Experts of a small language model: a softmax router.
Below are experts of layer 7 (counted from 0) of a mixture-of-experts language model. Rows are named router (the router's row for the expert), gate (a neuron's input weights, with its number), up (a neuron's input weights, with its number) and show model dimensions 0-191. Each number is 128 + 24 x the weight over its row's rms, rounded and kept within 0 to 255. Numbers have three digits each.
After each expert's rows: "gets" lists some tokens that make up at least twice as much of what it gets as of all text. This comes from a sample of Wikipedia text that the model never trained on. Tokens count by the router's weight.

# expert 19
router:099116163121099151114166100123094094120137170111133147117132138123080125104129128105144138094156134157111116107095129165115140127161101139100114096112136163129135116152093154161116107098144126112135107158128101133120102112121107126151135142145150126135136115137138149170125122075147100142108133136103155104151066126128100139088156107107155110125092111148113082069115144146106134101124153090148162131152130088140095129113199122117094127098134155147159108140139089192110107138090124131149132151152135082103140153144134124112109160152134102094095140127087132187166114153125109114
gate0:127125173117106107136125116148132119139092100132128130141132125151094119132128082128124074083136141149159131098155106137117116134111111175155136109105106146157109126093149129086115129140119155124158110124140145150103117125165132141109158104116158158173129129129096113132107098159108100140156091125127099133158093071103143087095100122135089121124116105118103082123083120224162160120127155087136127173149113136117135155119117145174118170139148139123100149122158112124144132117115099110145139115133150121100114140104105137113092081101119128138174085131127080126088096129160130128
up0:138154152128102131144129139171155131086147110145133158182128100151097087130169082111145103123105126141079121136174099129170144152124094144167134138141116071103165099103096181162137146160124098124145108130152093124095101153188149107096164176130157122164157103145139122137147114118116122170113122107094124119164093123127153121135123110145096100109152179119132105096095165129121113121155141090128139147113152139163145166107154103162084127122125144147133122144126122160125125128129076104142126137138171120120127144111109128113123124108167136101153121162106112109126124123106122106
gets: " the", " a", " The", " his", "'s", " an"

# expert 24
router:106085088147132115131159105151163149156141133153151100153106178147163118119093121103168132136136153127096148123125100137117104131110121124150085106116177132107116096121088146131150127110126158170204088094114135163127117133156125112094124077127128097172179102105142119140164135157124155132118145143120106132121142117092096172108091120145115146094077139152089154148164087124123088082147162126127124127136165095161114093151092147145131133133136110126133099123164151116112138092124131142084107132108117139083111124140136122093120150134150134127140161132124107108137137151169115126
gate0:132116130103054144094122125137131124157076099142105144154125158121137108152150122120177180141106137118162106115124127133144159155117128112110084140139122128113130126156117163104130125103163087142107117130106105139090081185117111172113118088081125127156143148136145139133113095096115130154167138154100103118080143098119122126119142129111133115108090133161151131129122129147154104124145120117099112083168119115119099154145183161172095113118140127184091109124127092123146128127130126137117127095093136114139066156117102173125092088139112138123101142115109085144136155111131154097
up0:112097133137085118130162097131132140142119113158117139121111152118179126151130110109160147136139169097161116129121098178133117135105175119129082132125108130131139131104178165145180187103117100145077094131131128084114146164125132155119094121097160117140148131147140161135124181090140114135162130125105148141108143084104126109110122103147170132109079144158156139163132148131096174126147103126083126084131126122151128144140159141126157118178127150138105091128126106128137126107117171129080136102112161109136122119122098151149090113154139173107105134164135122151134088103110099100
gets: " and", " |", "-", ":", " –", " -"

# expert 1
router:107115111117128111099133095130105148113123111138119116170101125110151102126136095098147155165152078089078109158143105127092141157159150134094178152122085121131108142151093132105099151164170146150150096151104124101177108092150114089125140092148119172130124103137103129100153097140119093111107162140157167112177121121096135102142129103086100117147135104102164118125131087114125149104151131167137105158083125129146145157153138147118163153137139118133133121104113147079136090117104156120138151094114106153097149086105158139142166110154117102128110105147166102113124119134117139150
gate2:148108165147093119165133153133122127129157095099137120121154129149113085146146128110117125202129162097116132106130109043118116131167105127184096151100112150161116116131128119128083154131110146167147153160129143168115149134154105104137129148152130117132112184102174112127118114155134121150104128104149127118135120158126159136125119141106071149152139114113129079137109106115154123141173139163100133086117130152151126102107104138143136125173124136097118110162155092103123163097120122090097136160107144124138167152123097153161092095126142137099120159117144131165107135083115136159
up2:107148102102174141117116113113133120132102183160123141122107141094133145110105100119132130075111107156160128117109131191144117120081135130099142131147102113110114154141118174147142099102145103113125089125144121098125102147080125098101148134121133163143148103154083160128154128119127153110153138143124129134143135109120074113132138161134152123118142149134098159130170184128154145112096117113142129177156123086118097161135138127084129099104160149158145153112123148137124087142137152138155125117162124123144135081139141111107163172103166092155102066123101119117141140150133182082
gets: " |", "|", ";", " /", " 0;", "\n "

# expert 10
router:094143126132164149109140120160114144149131103100136104095091142142141100135127101102144132125154075160111129123102114123138141078155134155078103112099090110156113128144110180107142125098106135146118135102111097145120115127146104118106139130139115161151109133096092099102147095152108137114132135166125162095123155094157085143157143155149094180150136106156150183141136142130133131088138131174138155139107141163134136141124139126087085124139132118075092105168108106118135134143105168123100180154148111111126147118116145121179147148154170090138106125130120117175160139139124187125
gate0:148163092126150139103165113167106082146128129131121096133151166128112114153138147126109143119125189134117121108130110137153144098141091137104118137167168126140138122138140109119137107113118125140128166126131117155132160154133092134108096149128125141174111118107120148121076160128118124177111088103115103144119150145156111143074109140063094135104124098065110123146111117113134088132148144109115155116126155104141080116085110125136109154146112118158128181139154121041112103119168149147092134126155105074130086129158088137176158137117125113119144122128118151148129121118112112147
up0:138121127135133130161133136121132167112137136139113134148091143130176155138119166163165144147104133119165152129125125151149144102158129129119198120140097156090146118070127103100111113114098130188172118156143112091123163144157125129120109125155058174139189118096098131177133114110128147143132125126100133136099115191161122109140194116132142157124115174109141136152153120143112139138118097120126102100124112135124141141142112120113129127125127153148120120119158127103144123109102168127111148143129131116093080125126132131135178110127121166181109126118065096113114086117151109128
gets: "-", " |", "|", ":", "=", "=="

# expert 23
router:162104096159109108105128152106161164136102116154095133102136090110136129111104121143136143111139108126125154162165113109104150081164157147118111136163120108109138107135148096091167093156147176108106136095118108101191132115150137167137138169134147127121131115166169155107139095159126144101136096081137107104115136141111103126103164137163098091108106122158149112123148124140156154145152146134089143169158127157151149116171145124149088110089112120115134107105168081122184136110102091162123103104098108136119147153099117134133120131140155119143120105132105151109111121152084127093
gate0:148099136134113133087113109115158144146102150122147127140129114132127091133139085122116157130085105142143107119120091070163127140109134072086136082143111156153188175120128102106135139085172125093173139125119107092151120152117143120146167088134153108116135088131125131140127149128124172134117126179109150146082106159132102092125178125138160100156093093136077133123128158125152127118145117113144149103093148128133136147144123128133115121142120104132184151130157140144134159169158137157148132145159110144135153172164094171121105139099120160125106122121131151164117099124105156147
up0:150125130130160100099141090128104143151108127145146167161125138149092136147133088135102153151121104107118101105129080104137142125115125117079135090100077163128179144151118125114122142132178130116104153109122133105099117144119150114145155105102151127120144109136117106127148138161134184124132123142155151142132086099131123098134172106122127081166125112107106079140151173148145176136165122090143142092134147143122132137127110124118141119137130094124155159147171147168131185122153140159154150171163105140119153157128085159135092129078144135138089106132179117165106119139099153113
gets: ".", "s.", ",", "\n", ").", " that"

# expert 11
router:115120092142135142107134100103129134112153124118149098112089120143164113095135118114141132116092154118097142141152104101107135134132147158117145158115088097160113135152088118107150090141158129170158122082111142166156082116170135080119172120157132121158092105134135139121163110175108114085117129125155163169120141135109178152141144132130169144130145131102146111126143152106079150119162139121119084124117114128142116105130088132116155108128147116168093104107144168100099118085116099138147148134143110158096149102092126122140164094168178121128105129095167126101080125159099116138
gate2:174144111100145159118176123120142122104102136139124137135093134106124116130164187146131096121109141083085113150153152138172143107105170136128164131121091160081101102128172125125097107159150148126154077147110138135077138130085129111099146131136128125076135134103103130136135137122156120137139126153116170155151101100151140098096116126130140152137106100133121126145119144108099127120209109137134104175159109106106140114109116133121117148146069156129119090103138131129152119131165094098114157139098150116136139169114106129145145084085156095142148127154158123112115104105086108140
up2:070090176118087144156115099126167119148077128151129113169163126105084128112135109141156139120151160161145134101119093171103142105147138110132146124074131114152135074137081138147141151104122130101147089129113117159135130122163124159124150108157089111127157110146144115146140158143128163133125109115115140116117122111103070145096109150146115117114135138172131079161163111118132102088126124111152172164106134122128121119131124135147142104106119153094118128132132119080115145129101135143104132096096162133169138139159124147074080136114133188135154099111164146099128124146121117161
gets: " ", " |", " 0", " —", " 1", " ("

# expert 12
router:126122128113131116144090142123144120156109114098151126112136094143132162119089118123092144127144143132155143119097131118156136138139164127108092118198140121125127101145098088141132114124110162108105171147109115142122123119131083172120127158149156122159129127097105106140136149120099115173108134087154142138113165120168138091129147162184141137106125147127168138113168109152114174170156157145105125149107157147134173169143108138125133108142142094146174113096122133158135108091126188148110132099113126092203139105120120160116160102122074100114121077117138114108127120163153124143
gate19:144110169107129156139117095131101099144110140157112141110101129130099135063098119133171155156098135125135154122140105143114180143145102140170128151119128073110085142127109110114144174141084096101108137078108113128143139093127142149111119145135140115124136109115132192096100130137156143063059121092149135104146159089131172149094096122120094137089108112087085169134124182142125117156125129125118143147152148116100180117148117128152117138103141102118127131127098094134133175138133095109113146153118157115127125151129094126136121131126111149163167142101154123127116124121127144139
up19:148089114099150099136135147162146141100149114077134100111173174145124141118156105103081117163125108177151093113120127146112137124145141128118124155101138157099108094161155129130146116126112081118126090112100125137113164138138130127125152128118135108129091106119143114128145138158099135150111119140165151178146136120090137159117085089104149130154122124118117104124107114124126122118133105091096165116130120137112092141087132159171112144088116099090167115156134136099106093113113086178178137119190107125083149138149116124116181129139136177136122104135149113118115151163169146165
gets: "\n", "-", "==", "===", " ==", "."

# expert 14
router:097120108155152108113141095105155160104130079108155098099113116151145095102101149096150147102117145164094137152103109124113136143141110178099103171102113105129107109152077114091129125140159108152135140112108098142150101121162113083108159124168167124148112113127119112092147102168136128140114146141165112160143158091113121152134155145103106139110134136103138120174166141101100104129169132141085114101089147145141122121147110130108154092125138097135081094104132175102103144141100122135126139155147125118122167134082150106096149111163135116112101130093149094085118103152106083134
gate0:118150140088117166120136131153137138096119127117080142144155160124141130128105177144118120152079085146142134106141181131148151127167157142118141140117122106152121127142140123144139160123141175151095135136154141135104181161154126096113157090130095124150121077128088097140141162085078124107141107155155147114159108132114145103135114111102128185104119138127136119157135101128133142186114112106073145144137129137124113136103130124128112152085086084112087088140105141138129148123089091139110154070091127112152094110086148131109117123094154121136185103105141150136125121127120128107
up0:133135119107098085125142106122110102160112099106175106137130097150101150172163123120108135124126166145161161112154159141073136147113149107128156125166145111120153109132098100111158160125083124093110102120112106119080132137129161115110122136119128114147132170126108128121135119144190116115111146108140112138141167113142132093082140154149120052113150085179139149135156203109141144113165165131161116135096090109160133106115120137111125095144141128123141155152142144138129109120118123107099136148118154138147147105131145146167128078157097141127111114105123125163106131194101138127
gets: " of", " |", "\n", "-", " ", " a"

# expert 20
router:107135110148142103110139116113155149104137086101162103097099085162144116093123129132164144104120163157105148143098101118122172141132126145116096178116119116124121085133083106086137105138157113166151139093115092148160100143157101076105138119141160157133120114137115106126146127166152094136110141132165100161151162084093130123108161140097091131099142124091144116167148140108117106130147147137119118116100142120119145118143104126114157083131144084141103086106132161101101160139103120138103139148154089140117177121131143106118151114158156129122097150096167082091099103150121102155
gate0:159137137145082106156119122079122127091137110097111163140099165197148115152134178155072074102144176113127129091088106120129135124126165122125143092149155138125134122092152141090101126106123130093115122085101130118150148120144134132128139152148117135147161110086106113113137143114116096098129136096126130096099115129114100170169111125114151161127138114145130118107158155085121126121128162097110108114137126094122146155150144196116139124145120112090139084152096121134114115149160130141089099151169125112122127105166127114160076176162109118141117142128150156138111140112164128128
up0:111143114139096120138134101083115135110130141085085138145121142183125137127117123118105107067145187140122144096072165101126112159127138131083178132138129132119105151098146118115110141101132085095128167104085134163148136148161129118123147114061106135147168104086115135124181138102130111108131130106114102100138088157139110155142109108115128160132155156119126101112153155115098118099091133127094117144142173111120144168146119152128121137160123138104117076143118113115113135165129137147116118167155131106126099127181136086133082161134117122159101146083146115145115130111148141141
gets: " the", " =", " a", " United", " ", " =="

# expert 3
router:108138127120129114113148099164072119129150130135149098154136146135138119126117140128152157097108118120144122101120139089129121117138106140095114140104105192151112074103165135155133124121094146084127106181104134169133118155106131147125132167125134093159156138119116154143135123104161109127105100184141098121141139090108114147194120141122102147186105116165086146152108137147128125098068101129107108124103133147183116115124184128133150140157141114112140111196185128127115140146114133118153115126145121134102140116162146116136136113132136091088133159090143143176104130119128128093
gate2:150096146131100144084096151128134139135079173139093101109148083131144113131145122099142100120147110139157138115112104146087132116146175085113135119108103125139101109126136159110115174105124164116132120100125167126150138161131179136094127132104138088114173107116145150086110112119124113119164128148126134106132135086196145156163089153105157159129170145109103154075128101106125138148134146124123112139098127120134136070145118144075128131102134133118083113136122132133105121100142088106145125154101113168148095157143153139113124149098151103109139105091075091156123157152145125117
up2:137088120143099123157097159126098156156103143156122115119169119104117129126135160142119145124129106107188071108159144096138131084163147132145131123167113131122147154158137155131166109118112125119095144157078155126161126173147142120139133153096171127126162160125089166148113102135122145165151136147141162116134133120104112166148105150137136099135170106132053133100122157134155140116139104115117104090133103099112115083141084107088122186124135094102116154124150165150153111131127112066103143164106142129113097127157156124145151140105160133117137128094113103118133116143113152111
gets: " of", " the", " in", " to", " by", " for"

# expert 9
router:117133118113130174124147091105165136103148111102133118104106143107132119127096115113087116152145136152124129158121147128114152147107172164129111138114099121067122112159135123137128159128102158136101119092142111130150180155092136124121126125138150120125082123088155088084160108155168170137121146177148103150103106106092134155123134078124136113133149121107101100143149129105109132162095143159111080131173133169078137134099120093113151108081154128126131107100117150122124139110099093098116119133087104114117117136098082158135149109152145162114114158092135176085141146135109085132
gate0:164171110139122081175164114150098165115153122135109132140115156106142084115082131167129158144121139093122143123142140103159162131177110134095176145110162121130135126131121127143141134138130130102150109127124158157081168150119160111148171154091127146098130137152155130038159151110149159127134130138104121142128121142161127083163107135146123151156132123110127142095070124100156124130096137144110157119102116102096130124155109136127166116132102113092087151115116066124133164117135125142137104111103154163121128090122133096131139083115133117086107133126152106112111139159129153096
up0:104079142142121123124120154138106092146097151109146130092133088126157133124133124133138114105138112148121124160087098168149157154121103138152079168133114149168129100170145119075143138133105100132134133155097119122188100115085116156122081134159159112119173126096110131157110135116078072128127113095139096117110113105150151133146153145095125137134125146143145110173128115137160151166140134105124090160135134123151140135102120101190092151118098107110159107129168143132091109138127110121112139138134123105135140164170142148172118143151126152142119166186088148108155113095124108129
gets: " B", " T", " K", " H", " M", " D"